Experts of a small language model: 68.1M parameters.
Below are experts of layer 10 (counted from 0) of a mixture-of-experts language model. Rows are named router (the router's row for the expert), gate (a neuron's input weights, with its number), up (a neuron's input weights, with its number) and show model dimensions 0-255. Each number is 500 + 50 x the weight over its row's rms, rounded and kept within 0 to 999. Numbers have three digits each.
Before each expert's rows: a language model's description of what the expert responds to. This comes from a sample of Wikipedia text that the model never trained on.

# expert 24
Description: Election table structure. Cells, bars and line breaks in election-result and other wiki tables, such as Turnout, Swing, Informal votes, party names.
router:543587533553459453522449432495569515494530514436445451512555490539466511564487439451578507478545575431427455501515525489461506496461501409411533407483531502458485525549519550480468542437459421552447461506533471555533547431441452549476474447510508503554434521484459440546577496510470475514495475542462513583538454492544568557460483464524550528515589445605550432540487528478444373415552588393453454438570508454580537480483472478527543533446451499572455571535555462574549491586510591507487489487510598375519555548535445421466637457493490475501486498541415472512449498546479543473514463432475495446496473456456500487449496513445453492510468395438393453565402456539490583599460466523504534570529512588423405515433424564545549482449536506484551497475535492474407446543553389
gate0:555537502500581487494464414485531506403509522508488435551662518518400492461449510495557569473492449469468497520486556540511544535403412469402491472413506598485485535433468454451502487505455487485442506447602490402523622456466519445491514440420477506491476529560494492545586527556518469607501477535485520515484401505476453605473403449476443477460596553515498557561507505506503478491434580376454440427497508527483468609489539522571529499563490460535456443496421400456512503476518457455541565527463595458457490482427540555522504442465542551531527515582454529483506523642536488498536470394554578500519440511513542575557497479324465496393470508427477481522447468443537541499456537513517535516519503574603484531505520539450526485455469597450493443507522483515537478555550475
up0:577522491483531550483518524435498491477466571544460614565513612526520463465483608572562554531528422526508541500471506433511452505483397438471470565467482530405507480610483458543408561476603491470513514531548526457622439452537499597481622493561514479450461436463485490501494499454486463533438532550503472566548501532444625569444442558477446503612469525430447552463453517555479440521519531498435513461482467455494513508442468552454414490574516555472425496522461558476438501524496530466507570583572465477356520556371590451518477475491564559441371492551545499430487550485526495444469555527529452566595411500529439493469489497480503417465519442439536524466499565483491412480484513514490598511475548487538424475480464571535538451504477487585480511508438511423534500599549550

# expert 59
Description: Table row ends. Line breaks ending wiki table rows, pipe cells, blank cells and small numbers in tables, plus header dividers and fields like Succeeded.
router:484586513501498468502462525528487553452447560505400498479595599506509468575583437511547557487579477423401406465494533453420401506487460471358471466531486478436489546495568588467466571433530404541522478509528494490478604495492469470509514501556558461520477513528556511473452504540442485546517484528397505505508415534512506513485431487595487504448590523545554469518490493445522536444486514500524567431479498548562503471499494461462529507454546430459511553505493503575527452614530479501539465478501574533525508381536490500441637439481453564510482476493475514530344495621475481479562503372512517467467523477487554509525472499538562450467585483533500399481385469520445511618456496509531519513509613571517387556469428455491437451449496528531523464470519512494385434529524376
gate0:530496460511452505533498440546520471444506499446349471347593467503490503500441548459561485468462386541540502494553520501457521433601542502572499537435506487488504485541508567428557535537464406468581516513473476445487405486517550522450558469464562539441467582544516520561478491435488402450452514519468510417518549545519482507443578495483497529534427533377478434464542540475492459535457499524642532531466491614497533506526534547582544538485463536538499550540563571587429542538515463615434535480580497558506430566531549553492427469464385503516488506530490465402478514556453515539384526497547521546559487453554528522609502461548549448492434434466584536460479489458462535455524442596569429463455501558591516498422475500568436509537464493485419488432431541490551463507485583
up0:545482453398505588480520527501542484391546573453516498454477475551466508539433591468401475505400508537464416622440581582509575501440456447494463450514547540561541611484446429521461477469444457513520475515492462551540505576418538482486526448477486571521455499520475465504543522483522427446539541430477623506469514439542459542495422441541515452571461496470517493504491486542509521470440483443528538601530484553533515450486463567434423435537460582584485582480479547505467510464612509519480521521643511520513488570457581470564545478484450487451568444468463564502501543506454501505491469544564365479508447510521479442459490465470469419465527538486557521529436561540455473562627481420479547509451479448487588474511465587538440508425586467527392512482608572531517445440616532

# expert 16
Description: Line-ending punctuation. Final periods, closing parentheses, colons and table pipes that end a line or sentence, also the last word before a line break.
router:506570550469477453574433431505569473472494529557403434478563478574504475572561417498466488565494514471463424393560536451441490503494467476436467362500404436422478551498538565390499526508506386508451481472620556541449530502447506581554501480533589488585417508528489385542521539473443412495527558515437495517503432519480525537544429513527529592390619435490583501429491531526455451528490533440522577478554557511526514487580506531470563504418613504472485511543513509592529515595491524440535404450466527501488503466529449434483540482561426573536500488544415513425428566504461562584490504393453475494470457439487506464516475521500496519515481442544496434551444465451434560534498514473506501497424525606482447485544455484555513489509451495525500475451546511489399422540528417
gate0:503550499527549579514497527465362419503548485523488455541504549440532500510493445590471546503542532454482521553537467544516499562428458480501508430500416523396444589507538414430474523450540480589526465490525504402576502576490540539494584507499460437549421501418460434466549490549454529491495504485519510465487466608523394467523520447561572540448546433461566508483485530461499504547572537397565464404475490500536546434556492475518539513482535492503529548522551510522567450541469568508537501414380508517592489532551508444555484554552552580428581464470455530583537492390467504589632561456557479490517445477454505565526491547516423562532483537600489451574447457470488506518590602549505544467476438395441561535514421522490510550483408415459404478426467404449497490521505471
up0:508490522485541412595529452515563561466487477513436567469591543570571398498503492463414438523480531545524619530537514405575508513425528458450461457545540424494410516585347530442493515427424458416501575431535432465453577548453514460544520564502572454538493489504539462488543491503469487549499502472541474551537528575462533467481436461477522487565534527464452491471545498440512365466585530625464560567457505491555564532587531499536437650459569473536488489533491470560535452455436502484492502503554503498521491556499393497404509437490486516605471569540496518412449446543436529476486443484570491516539434541455544532513504380590456579477468474429504488511458607463487418473446505486495524513449498483555475458499424476438553554450519516524515494577431565463511538589471494

# expert 44
Description: Time and place prepositions. Prepositions like in, on, during, since, throughout, usually before a year or the, as in founded in 1890.
router:479566518516534494616519423508485520434487494495389431437514603475614475624547441527546485542539571506457464464559570458481425467488495517476503411538473514515433558513569523525457563464549366539537439445622472543523593499408515550488537435477544383536403536493517448403508481483468550473466493451431507541525477470530523550484479438497480561431563417478455473535595562433497481484489572472487483469484535359504526528497475504567571463359504473460492500456493516532487455500565502492537467490539550418492515407521473505470540497541414544544513504479457580479444534515501569454534548538531490436522489500467547553572505457445564434494560431460508358503467487536500464476508445499513517542551493535541449588463367515558445465429486499592569448477556536462441403510500458
gate0:589490485418482468542625559527505523445539463424590504465559543481645526534487476529465450553555546559563569429469524599560525601480432586547603513578546529520484576491524462471478464500475413544547537403544535453590494492457485484546544548466518471562504509515447521480512518503541538543506511445504564540507490481563470447536520490501426570506521473491512452491545477390398500515495482519460507523590587427531532529481421444461472499507568418569485488417520566566562502512486531503520535538518558534532453449462382434511466521412528549434516447461401494531427424404488494582509506527518507386427419531461488501517530546502407456410465500506508487470459489440439495452451586460474516472506521431552498441524438527385505588544489426403518553450525576422409485468537504
up0:484424526422522450511447442462489586537521457516506478469381515507526445482576558526484395459537516515432549489420473453509498524529404569570474461434478546430531521545512481574535527458409541412571517506517519557620531528467510484535593471532513457495486472470475542483467667429405516500413521520504478504515539435552446374586643503439542508561489453543467452549494487568518538531489559436534548411438475443469526498492448501533420506473460569541517519469500535489475427533579503513541490551482532499469538570563530440447488499461445473504546444534516479514498525510528497519516474510619521438420430462528534465476533501491525481559560492369577498476484464487443507496584506516398429506511528482482459477546566534597607488472389332586535419428513511533487543538489510

# expert 30
Description: Table row starts, section headers. Leading bars of new table rows before years or numbers, plus See also, Genus and section-heading markers.
router:437572574530440513552511447519589482521575504526433377515532542562477521532493454472513482531550557437416369414477540438419482539520566473447501411481491492506507523528559546485461571471537371549438559440529434503466573509439526629454462517508551497563404500488486466539543499459436461515490508534496487562537360430504512609482476513519505523453567440515547499475504516404446410451483537447532500513512590491559563524502430482551515499440461494528427487500572493561504456567507576461521520450419565425562556487487460449444537464433465497397452486595481529475404444486469569485515502429481473489471448400506503553541493498523518511508563444553458445597414537497409551586492512470519517495470520565522391469459425471504518566448506527491563473515538478583405432597497459
gate0:419489526522518553506481469475476528517432495549382416573519554514534408572517461511440474577513536478456510537477487553511548517440554536444470454414498559458545539523461456511518511447550582564491601476563474523489482529422547566480485563527497463523397459488471474511527477402529488521396488490495500484478445537445538493515491472594599478543543478478545588496469551446436499487533447442562429542563523592478411465559514437559592409484478466504472500549504504448596519405506491465566589508418605429606620563542501502382508502470509605526550452494432480482515429417529454553536554476416463454502577479529425549570440622518490480517443471527550552563449462514400480481456400512455473573503555517451432473501502567438534487483505516428517502593590527492458515533489476
up0:474580578631494535485527519545584435513528552475598484512508577540506594457490476498462428528517476437529514550503496425494558534554526489467460506511495562535476487441460438513430480551582548496488545526532462505544507521497475492464512475404587555479550426392586516486455463490406563409539478442527492489488480477559496438464517479517508515536499454517473500448556468507505447502487516460538605464419577465413475493486483442525467388404421558515567391581548426441510489506563606550530547521493418480499459413445599486467525489530529496506513450460458484641497480402516493489519442547570499558473463420491480530552505512498581453541427473550549526513501558426540430535545574458533478400441488467522477616423447507635489634485548590489507438532476473565507503460412519

# expert 12
Description: Prepositions after verbs/nouns. Prepositions and modals following a verb or noun, such as under curfew, one of, would be, became, to, with.
router:446564520493437442465488433474510482450529611566431420486563479610537461532516495526473542593522488473461476514526543461418444517467471491383457416493493476506525527566507580472507450437492396499477451484594527529494525499454532498486428474581567501522435496548537475499465518552521532568484470545476584497493432478512517511525535450546525469440495536633519497540593525404452570396454532402530500508505528524563507480562481521460606570435441483496498552537543488520537477648566539493519507408496441448498550555512476537516525396512448518504433502488471507432442615481493542527567524471501474447460459472481532525533486478494554475518554434376473444476517537492462576575433464467429478538555628581440433535482460480568543505492446546467561535460443541446414396504484333
gate0:477556503493452434450476543537489491536493453529437475511523530550581530486480467525560490454405558402494502538524553557532500457490597464480500529429601558530535516482493521526525527523613501577570442461505454541471545562592563440408448574402521533477455572458482412480432523552470524463594467513494476469577532514572408456515392497465492502400563516465434548448535536606488461497492553551409537451562607466535516514486468494525511431576501476535476430501510440500528508501569518488501477500534503397417555554488436423521399486484469450466460498454510501491444533592509395459570548432474494497549517465560487515527549452407425515547536432600523506566473615472408506529482432555425408499458501478474528404414447469488418567468504528563416534414474507431488464474555455
up0:465480397643463528530617471449440592484435563502469448516450430583539535431435461537511513587471492492449525549443510465461478529486515459520455488526506488520480528557444553469525472480406532461562609504497500472508450531563570510571471498531604487495519531503477490533576536492441551537526493578577491482453513513529505388577483435423526501515497480418544527379411496531543596548488470575508555421577414494495548504510509548383601566481425479508476525446590557451539482623562495504501464560531480517549487572570512514449456437539492432495430492477561499500490476494500466632516485539438521551451501472588451558472450479498565502520543435575457544495531603483445526508474543325506535544578486435468479511481495488452508471506442488441515547483473423444534492454398450

# expert 20
Description: Word-initial consonant pieces. First consonant pieces of uncommon foreign words and names, such as w in wong, Bl, Gr, Th, S in Sree.
router:457540433419431528525425564531534485448549578506404490483550516617525467569496495435529521484542515456454471492485551435496499509539423555427489469550446567492522505510567517463417563431462407495476457359546467616481563498451472552504499420528563442633476478509440434460501508473427420474538413522375502488499452468381406526612483505489505443413563527585511505496519545468414476445435507428478507487541492520628524515528381487535514457480548452494527558511569421571583518517500531472489506488507524452545496530511568497499608476466459528507555515520495568521398481489491458471575492459490526455551504435537479465488494472519509506448589497514514455444437439424453570570460497543492531517504599496556442529491453509538495458449556535474508535429461446457400474543608401
gate0:532555418454530513528480509543509570443488544513432435544483485563544465522500496543468519498461463475462518361487461564521529505567465506486449481427496515443494459473500378495483554479515399410488535463628410548478496498495585489392470342529575430484446482577494489451484509560406433546406405538475508547478472470522433562654558428504515461544502512523433475514542502464486528550527519574518448524531471499600467508520542405480510496451535480532574566577499460436571582506512470480523560541560440512545423587465525436482537479493568562513516489520484533530542459570526457456501462565387476473488488560550617529488559525495417426495593421553503532452397396528514537593531521499519502515487569547457431563443501478473473461455434550440510438434513469484450534468540533
up0:453524469575434447516556612490656589464451505482456569494527496494537488502476515537485529523492514534541574466614480575530440538486514477488454447526475399376431430527552502575505427469574464510510538577531391472496505433482597446525465537452471526539431502408492495515531522478501565392527525518495474452535522482461545522501485532432571502439565457629521442538478562526522565451515523517611383569456454572395495481501523448526522520441417477596485497488472497567480444502509511531477429525418561470465481450467494504453470505509557424443432444484411468421542484532580491534495493524527492545574564441585461488528406546530432575472473496613592503459467487582468397480529561457557512523520527419534531524480524541472564521571576522485413493474485512455584462491455475

# expert 45
Description: Proper-noun first pieces. Opening capital letter pieces of unfamiliar proper nouns such as clubs, companies and places, e.g. Esk-enazi, Ar-riva, Ball-ymena.
router:479589460488349487538479428527553467483577505515393477489552523590586558505519484380474477503484468491473441530540531468525430460544544533381444444452505492495493473547515512512552445465535413508495399437579494533530514473430531504551555392485537415556411448467479463475477478505545474467515517509404507514516477558450534575525498477623580435471544511593524495476501554428412425439537527469531585534539477482590446527534442498487558425464487468514532617504547546582563495547511516527493469461548528489537517418573478483462527476527498575482464500498511567437434522479470484497506494416499471476487431463495543462501529453486505472491609503463514452436387562495418573582486436437538487434463477531509404462402497489602453478464586483553448462576552495575398455495474377
gate0:491603371491554450593525489610495455482486511508478422494541465548403459509511521501571507514551481544474485520494462448455487494455471419506573476415474592567465442592504519459464574431496459471564510563570570490452522456468498386597371483514536475542453504547529495530527487520487518524589486484493544471514451554559606417586459413507526570509473423606479463535529495554453449447536533512416455513421515551574546428478499517582487508457551501513511491507520579446453530534487539535602621581509453446601510532511469488491515460574473510535471571562429546456418500465500454507435563438527594514509532407482557502544460599526444446454405441461472481532461439525451531549550562545586576499520468465488478509500491450515561448419551517429506510525396536472546482420501471
up0:484458522624559444591494413413553512501464502498448489507506453584460464533536458497484466509486518523466487501466483480416478507505499521529490485444493481517504574505528434472440507502537443316490464485471540393546490466473581439546532352533429561474562577494528502516475519530433501531497435567511544545518509455637538403521469490445473437494578429595381456508541474420493526494474510499506510521499494455526555479559523515605554497478491450454564519590519492547561478578565512547505453395367480654443562540538502445550569509464538455462493496536455496619494383441473485527554438493491572431516472464474539483527534628581495419461449522553521456511455507499533528540555539497394504492481507499463544493560480631505489565462504449455481461548481549485479441488488528

# expert 9
Description: Sentence and heading closers. Closing punctuation and heading markup at the end of sentences, section titles and table cells, such as periods, ').', '==', '==='.
router:524523493454506441560492456548553480464477546543445444439477533563579490606549462465525521494519473472422428388483637446439472421507478521486456467584445470484446590554599532476502539500547425482488442477542545519449568533444554553565463435526588447542447546596429383456515515545457463513476549548444522475521507497459456492492477470512557572433568505458524538533492497538463548454476546408491516511471525583589533483536514473453528455362522463404543542512504576562586445621510495520463500496446574452466483450496537456544562406550454523486530531494446569447402535458437572568557474390532515511478452461509513514466480535487457495514514408462474374531493503434471514646456518532522452469507616565530504525443409481565486509497538546507529481511500520478444486493464374
gate0:537493516362586503543515480572449512423418419488431427463518496516545439563504548418555500493537514379395549367432564455469581424518554503494425567611466485595522491545599475410491416506571573473495482460482543554528510528431624502499465416500459519465481486492490602537438499502489513543487474568551489483451528476565481466524532483501512512442473508461514512472479538551549472477538578607433559472470478455611544500520528489432546456456528460434535438429498518495549412461514466617554548518468562471465572435521510434507576499555512442502556475490512470563486521482454520533475452532531548532461507545422497505434507503491525505551458470493514442582551587438620491463392579439475525525558584486441600539550520519485557446484476438462469482559431507421529496451480460
up0:518586567454441455470484433459591508444522588468568439549556460434444553452487476518532503459477489562441522585546519463476502599555486449477427452508468592422513488440452663420564451492475455426450452440466446491504468501636453447496471543508505468514525486446428494544549426508542494580490538542496473491527523441510525502543535518457549508516484511537442442399471506470426482487477496557505489435586456495355626484447426478521484608535554486599452476457484410583527507476462482570523424453552491511534534529437493536509532555411480484469439436518473491548513524554613531506543507595445535478499587545522528546444540501495476466487517566518478540474456485469440430573547545540425544485571367511462511436543521624449502547516517466540551583464551505496406495478551529

# expert 23
Description: List-opening line breaks. Line breaks after a colon that open bulleted lists, between list items, and in indented code; also LaTeX math pieces like frac, mathbf.
router:537503453469431466505447506506585469411530556469429381444564573635600466475499414497573547603556598492432413435516555474469470522521494483423490366495437474420481542537529590474497448473560420492416457465558502535535570462454470508402543490539581520601490466521462442524511513528442461448473452534501434514510418502451526576551580518532498525467498473547534498491506515434440469479497541448530557515491516521523492488521519446528582465428507456495483560496547508490602461611502520514488472452468534451513474500445511495538549465485394479438429422564392539496433525528492511531471554442503473449486488482507538426525492542419535501471546538498546457516440501413459576528499507592532410455545594533460451568427482488546386572522524453507548489516492468530373366540506442
gate0:546679501515555448533453560556533542539508501549548454565500563508500516483522455503565470503509534411389514434496508446512467526485475452535566488509433545488422474602472522494538510469595442612436547431450401551536550532555546485532569475527583497473533505461402434451534498509454523508528442491557542477502454485507566510468555521443483522458538526545520412457516481410482463503532449489498560550481461541468412358546521519487511477428557468584482529384570482511490478464459617441480526469403530366492531476525544443552505488549568585532389479536456499497494437536510547569562584453498522484466509410452528526513505543462421544422502553440558496552455464532555491491526525453512550510473522522446471600503466432486518537459460612528433398516473544406422428585464507
up0:557545489447586521510538454559571546471450538472497445566495480551493473517492532445572495509585436494467548494508458473453540549373543486453448469483536547570523432583483506528491446442416558602499541454520562470437542500476530437490502495605481461507496456563526427461515401534506393449473546514538588472472520526522495442580472477460510498429514566434579451460501411428549467476565560473469469516463544416429511420474447372482521570471531520660484481427454448493518512488400512478572505538535459456479544508455569481503558509453475569512340513488536544492544529585469489519530467579538518510500624535527593522389576544472445507485420505448423500562497536464509403495497503479484479539554465514549464497575518452534593473507457603531489465526524602399469506434522508

# expert 62
Description: Digits in tables. Final year digits and numbers in sports and data tables, such as 2013 draft, plus table words like Republican, United States.
router:473552453479412431519507482556501567469519527468474412548588550559517539635634448471483529470546486512479505460480492465434433456517464476405563423474531522429444511530514525439475519482533420524513507417517474561453550487468545525430549464560508517546447583505385509420516529485455487566461563509398515548523453494499544583503519511596467497427575471519488513485462574444435458459547581446459527501438515531575547511550506386449557492440568549548536526528594519561492443558477565497499423468491542491459491413489518496430557473492472495524435465517500588494400458568484522474483487398491527479471542476562523526498524518445511438507519516499493454484427466472454526611416472483399500499542527555454421499370373473585500498436478545544578551545539550546382408547558424
gate0:549489505467457471548548465463552537486509493510486468457489544513489524521572479479543542549489489532489524468438466501451438540433459517338475359526567528540462480445519561509469535412439502531476612558502475501482462526485499552504473469483526519515349525515348493465590462522547491532481580466384519545509528463426519545603610479493528500474581533576498432403470511616513514537530463500517408563489504561615523483520458472533483458500489470574395484471553536455489402528535576491448441557525524570432508555464496427505511489553520537426510513556547424491507489582600517475451466520576478496475460464488560497423493473499481545410535554556487582422406516502580455569405472445561560540576491576457482441404499501491452517487543441449437428426470501546570536497546505
up0:481619438504526528568532480447461454524555557451485499500412531574494535531532458569520587512527495522517526473509494452413504528459474563527536496466487469520496463432492536495412558519511472476417481441510540487445474482505441509449551474615548507491521445427561552494459513520386546525393518548545598434475459548491514464406562498494417489522518590561488396466504555491533505501506435509483432513483447535427461469546442495531536539611483539489592548490481465500516495501484563463509575444493538477523401558538555515426599651495494431470458405543524340552520411592514467505526472570535481445385476531522504583500401485494503490489487543505558579513487591517483438582401558568495492530490497472385423484413475520557573457458502505457565537507567457504454596431508509

# expert 32
Description: Place names. City, state and country names in lists, addresses and sports tables, such as London, New York, Edinburgh, Qatar, United States.
router:539554489447449450531541439480578467452532511556444475529590529585549484524516452357493471483578540559488500459570560456506459409444468511400418429487461521448484550523544579489502566430561448490474431434534469559570547434493489501481489470497545445548440493488493431445551443469486540461561503560450448605549541568506568518550506526565548526410579490511471471497453519499390508388515569422515530481530501425579485497547468479496560458499523526484494544435504476671541480578570529408474447455547517486461458395497442510453524436477462549490549406546490531467429586513397468568494501462444576478527471499558506503523541482517525444508557471483434404476430534432453567574378533484510492500553518553575414462429469505541500408504529502516543497548461517517470405483514417
gate0:542555572436456484507589426576452491448505506540453456481494546486483516531512536475582614517627451544485502507502493355493450453521438495501466528440475449602476641394489486431547534575463518483490460526532512550449540436475463570520449498421460540479503492421453586548545513562436562495647463556497426640538510497414531491514486529468514518537546570527550453565482576493450487484611520489430585469472446532506446485420475519510503458503456501448589523402444614459521453485577528440592505587429490420520438437453461508520470482477505534449538572530500477487427578622529455569469526457470487453462428454469536565439476458459510410467534491503527410432581515536522546493500503502483538512465523509447490384506509483490475473505561497483562437490469516515546450536513539
up0:540617564530582517569479482484503491549438473550540494502491537518433505517486531426527516510546517480460517416529491425431492572424534505586482539513335509413462484509519586519512512522468478517531448522519576541548477434437398458479518441438541596540513527546431557458454441493490502462606532503512542468550545464569422552546456494456504621505576457390612520461521442583457523454469481531596359380489500514444442550408535521600527551535509460429386523513507474473508474471470510495580464535548568495500529472393430511497534532446517483456480580534482459408493461540531494420494460521427472506518396530542515473489542534432533641514508515565413520511511452522453533494499592551474470530514464494574419539456492502455475436559542477440497515532471435547530491465463444

# expert 26
Description: Surname first pieces. First or middle pieces of personal surnames, often Spanish or Italian, such as Muñ in Muñiz, Del in Deleuze, Gonz.
router:491583469500439519517499447481557566507541517531463499445524551565558496540437481386503468483572563511427482449443543552445501514515551521435412422516478512551546485507524530515444511421603433495451399431550495510438519453388442608436523396555510455555418483516454437470484459505451439524414488496436558575511517504396595525496496495517532509438567440541533367467548583472417439423481544438493545549531470429526520502568433488459566420498532475540492554514482540641583470596537519494519559418587515487510521404485486522482567469488476465501540510442504528448401599454426561417476482453476524409488536454510511457450497505522539504482589497499483481512383483473435523618466441509466541515518553563543474474450485502581470520517533475527483503525528486525388457506537412
gate0:612479503531445491459579488578513507426506500483520443559512478446478460494503427562511448477475496502439535428364508585454606496526497500521430396509436495502548472438439421460509495512554428503499580639512519528460570603486621526481615454551516479539523625428529460450436545486495407462513383531608503550541535481583531548444471477447501555492459452494417475527435533501456554476435582493506473523487417499524452517477443567495471464434558555500511553521534525518545515591466486500621582452557583518440593406452532478441557486497449493427539540476480451499450552458539512513477550502465577436514439606489531473481511503462502543473454496457507506503566474456537485492544509507605447477465516481470496520471479580472481620512466483529583507517452493465481434466360486
up0:537475539495439419513534464467494501496514541517515507546539453512474540478527457455389504504492574604505468505440455497530439594445470410462461587436532471431485495528468459514468512533452511530418511446502459470397490467502469513526537510510477531520530480477552442532563474569506494554522495488460564479499549518418460554485523498491497470452482557502502541479527480540511471517438552376540506543515428533531531410449559552456531505602516480504524457495521492483527551453658488493514388279606533553547532508451438474493505575443396473555468609523492516502473449456489516624429452628482511554502528514436469407609547534328507529488515562448435505479555400450513506520446521457553479501540424497535475493532498580589572473553485432479485514569569514602478501532514473

# expert 61
Description: People as objects. Pronouns and plural person nouns as objects or subjects in narratives, such as him, them, troops, women, soldiers, officials.
router:524563508474519458538515449564556517475531595447394494525603517548537397628447424478472502542415519461481418468537517527498534509488535532358440421450481520513538465526580602483459501446536428511474422414523427497471561452443475488516529518517527470539357522476463460507497506438451411536493476561476506546495501469447509500546477349491516462496541475553492473539505546487506482456499611464465478526492473523571483513519383516523538431493553493454477640457505543659556448526478444549538496534481592487500507404470472514491577464452436476481530551572494569525455537503471512503563488442468516380497522441518568444516512551466518506387601452475521485495447527489423566616522512581469461496477489578508496448481425547536433517424533521518473495518555476398427477487546437
gate0:467500604490569541505486430454482436421592566503500598467580511568521607555461570416539416575505468531486453462562479449479414558573499462455522515464525347463600500554577465524403434436472464436503495461501469588462514444569531504543564532492574495486428484542398436472491545452453521455522447562497524570493505535490419550481507474570439518555508521589504465428549530518470443533553491527415550585557489496634564507506410490463541462462503457554466433515447485539529507501533485493533424476484502379514459513514500523407549493501496487509446471433506510587476596488461546562550435455424494506565497526531570549525599465536523490481513496421504442442428485485537536500580442449455561483453544492391496500507479512476460555584522508445509596544512552501460564503377498
up0:464456514427511522580527501560465473498399499506531520479507475497502457494506495438474511575611520387494373498487500469552504448448483548556466515659466528533535508443474476609542561449492552440452483582503450508428522563513418509503473444507516485549449527492523536530442580547555561537535522435457500386435443552387484502429483578510561598577457469409637426488487468535511513539502509515431446540488564463620525419495606406450530537449487522513486567484528458482500369487442608538554568480461443548483517506452495557500429517514536479507464457504448511527502432439495510436469512542512526501464468489586393526594390494518485547463562458587561523405546486452471558535502539452530557516431486531509489477497496464578435508500519539558522406476553430454538525539470478

# expert 56
Description: Subject pronouns. Subject pronouns and who before a verb, such as he, she, they, plus commas or name ends after a sentence subject.
router:484475474440486425571547433525555521505509571453366474523502492617542484611455435472527548551529566458413431472514534527499486477521550567395465442540469535573488537504524589539425519397520455494469411438548461502469612501472493566504422429508515517543390587554435422442474471439468462525561505486482509519513405516415574510512475439530521521468553452499483459500545556439501462430473586446511497487489507500545470480503365510515562452415554540477453542494560519644549412584543565566509505446444587524534487458472446508485538470532455475494514538525459566486454501501487510462510444463438511431451482455508572404593514520443578502539506469484467472481470450493368528592505496576490481448446555541463427458464439467494443463456477539469488490564543529490379447477566424
gate0:394522562517501516504606448527523470450466534550468524486528536541540507529527454523477565568538429589463583550440510511502457552558514556504433545586419468516509480492508493534445509471515459453484511430508456585565512476512499412483455481533493488520414542464454313423558437470463527476493477557480473588517415387596487540560394553591474533490539475489512584378537456512490519579476577506431500414610409533583555542580397478556553457427506430461443514478503494527562449535595563549549503480439425454420502512550473497455546499532516511538592532442465502503453553586456517424485463549420480448461467480476419494540458471495541548443464526523471433401404430483508501529479491507494528517469478514455456514527423506511434474466491569554540503560495549517467492447621519
up0:436520540460482538521459566530504506534552576491500556458536480440379496514587440493487495509494494626543467466437517380456474462515436462445452552537462483508562474564501519520522459457476479564479567560519607463392532647546508450461508562541550407505482516479507583492496523454472536397544553553531414534451486486610517494494568440501495502493503492473487540492518519618480449489496514478499399459524556575533544541609669409492504492499497482428481478486544507439508481546477429487554452493402525516527539424506537571407476535560434470467455466472562509453495490445617527457519555490521506524466594470454488532434479359530455472506525489413472535534545501406492446490556468541571492477577443489508476405444464509599590579492410487538466466489516517455505431557430504

# expert 40
Description: Kinship words and names. Family nouns (father, son, daughter, wife), He/She as subject, and given-name pieces in biographies, e.g. "the son of".
router:596506559474416486556560491503513485484571543514447479422545568552560490536535426416498458576472541514444439397460563513494481474569451526365461473508480474458503539503521535489437504450536473564467466424594426459506593481451553582478458450486517437595418538488479425490532482436540471548498432433489560496541465575449493497580475340563489516551545444562552484529568536436466529475571505423518501506473494497557479476456393502490503480426495520495547571496549529573531408621456514503518503421472619544605484430483399474449522482431455488439479538511465584431505529482461441545513541491507469418475519492474536449557484541462540512527561439482518438475430509465398568570486490525505496508478462586526444485442442477490502496407510532546433498545469520491382452590549397
gate0:474432434487513532459451458441513486454494510546570503530446523501484470496461470548604422474501564511463376297527506562495537502462494524463556428467543544473458552594516498509462575520430432556470446543483413475514539490525485584444496410498521464531457539497499445494541610468453524519577464563562517435484497542408542526430529526596486517473557582535576530419571534558460508483489503545579487532501448591546560478453509551476580580504558538507362532499569489559529496537515551509487442515449472456465567467635509459485562469514546522569384504539509448500478451494542465517500505477507452464589422484455596577362418513485439485522494452496538458502510523515562574499494554534448458432498502490515407507362508556435522496511461472499478555546480447568445508532419456
up0:494498404578502520459549472567547433568517567560440430477460543510468524483507367461475489513441438523443525487445463461520484454502429446500475465387484525583519432533495435479539542579465562539484574472500534571440488508539612509474547560490476543545483467509478530549509446535541461503496437544518526592455419440442475486532659496429518544437508511530556541467460442490561529524570521478531460487450502487307504392424478467498532472517492460454434608467495517451552581504543440582533514592464453596594563476479515482473465504472479593530542566492593529391472408513574496480598533463535533475442505428464532474538455552546523484514502549493546530437485439450459517507513508454475520532514575520516571531560435550417420461490480475554452413504589483512547564423457445

# expert 46
Description: Prepositions introducing objects. By, of, for, with, including before a noun phrase or gerund, as in "by having", "the praise of", "including".
router:481555528505483504548467488522566455502483536496423488512521597552514453622565549398436541587544509524355509544436537477450478528535466537469439435526414542505556524506581545510467520431561470465489433465628516479529563510453448535556445438504529510528428501499488354520471526433466490517539502539436518513542481532469483503528552399488454533505507430589507519476506491424421461463522599460446523530479526545570479477435435461520528523511497483490501566514494598514515415588476511472574486455499599523542408539505485491459606436523417552480534514492501559491417538408457529521506594470507500446457536458501526429530486502502561461483609445458501423473477476556441567568480489503569505495491516496547424495450352460546474550435490526461413400484571559460411376525504390
gate0:490539443520481517439497480591531502499528500468498447366540518463528534601515571365563525470473505523479578435463499449524540467527495498439531525467451514542563475577599552509492481454519514483601486531636480419422470565456383549541451508517472496505498502500475395401479490487495416449528529534434452506498476497483520499563567475407466514455505439469567527462426499431526457501525617476456449583483541583490532483384547561544505495447457498461491586548532543495412495525496508453459470476567598476510401534481541469552572540426516554500545466466564528503493485510505540465531537499476507542483560430514557487438443580478534493492637396600542423451526552523513488515459483483489519482494525530555523465443437428350413527413482589391405486492499543457482435443511492
up0:438481391479475476576528440565572569496504561519552573467528494539504487497476526517493545469557556424531402408593528563518481467445458542507533516427519461462517578583511491518586471455466547519554517462364509481423549476452491440463556441528513519468515496473501670524505488444529536551458544392455416526518475479559567536516478521523528555503486542482538490429518523474521485455526430472485380527563495473441575486517482459477431508552441468526499538407461504529481560454536499520419483413497508505412511455500532504471482506503501492460425549557520505502460515496547448380536402525459523575524463467539516422540497598469440502565459533396469513476448474495431481493462435508565478510518523608508544462449601624411466448646514405468537610511417556567553479414474534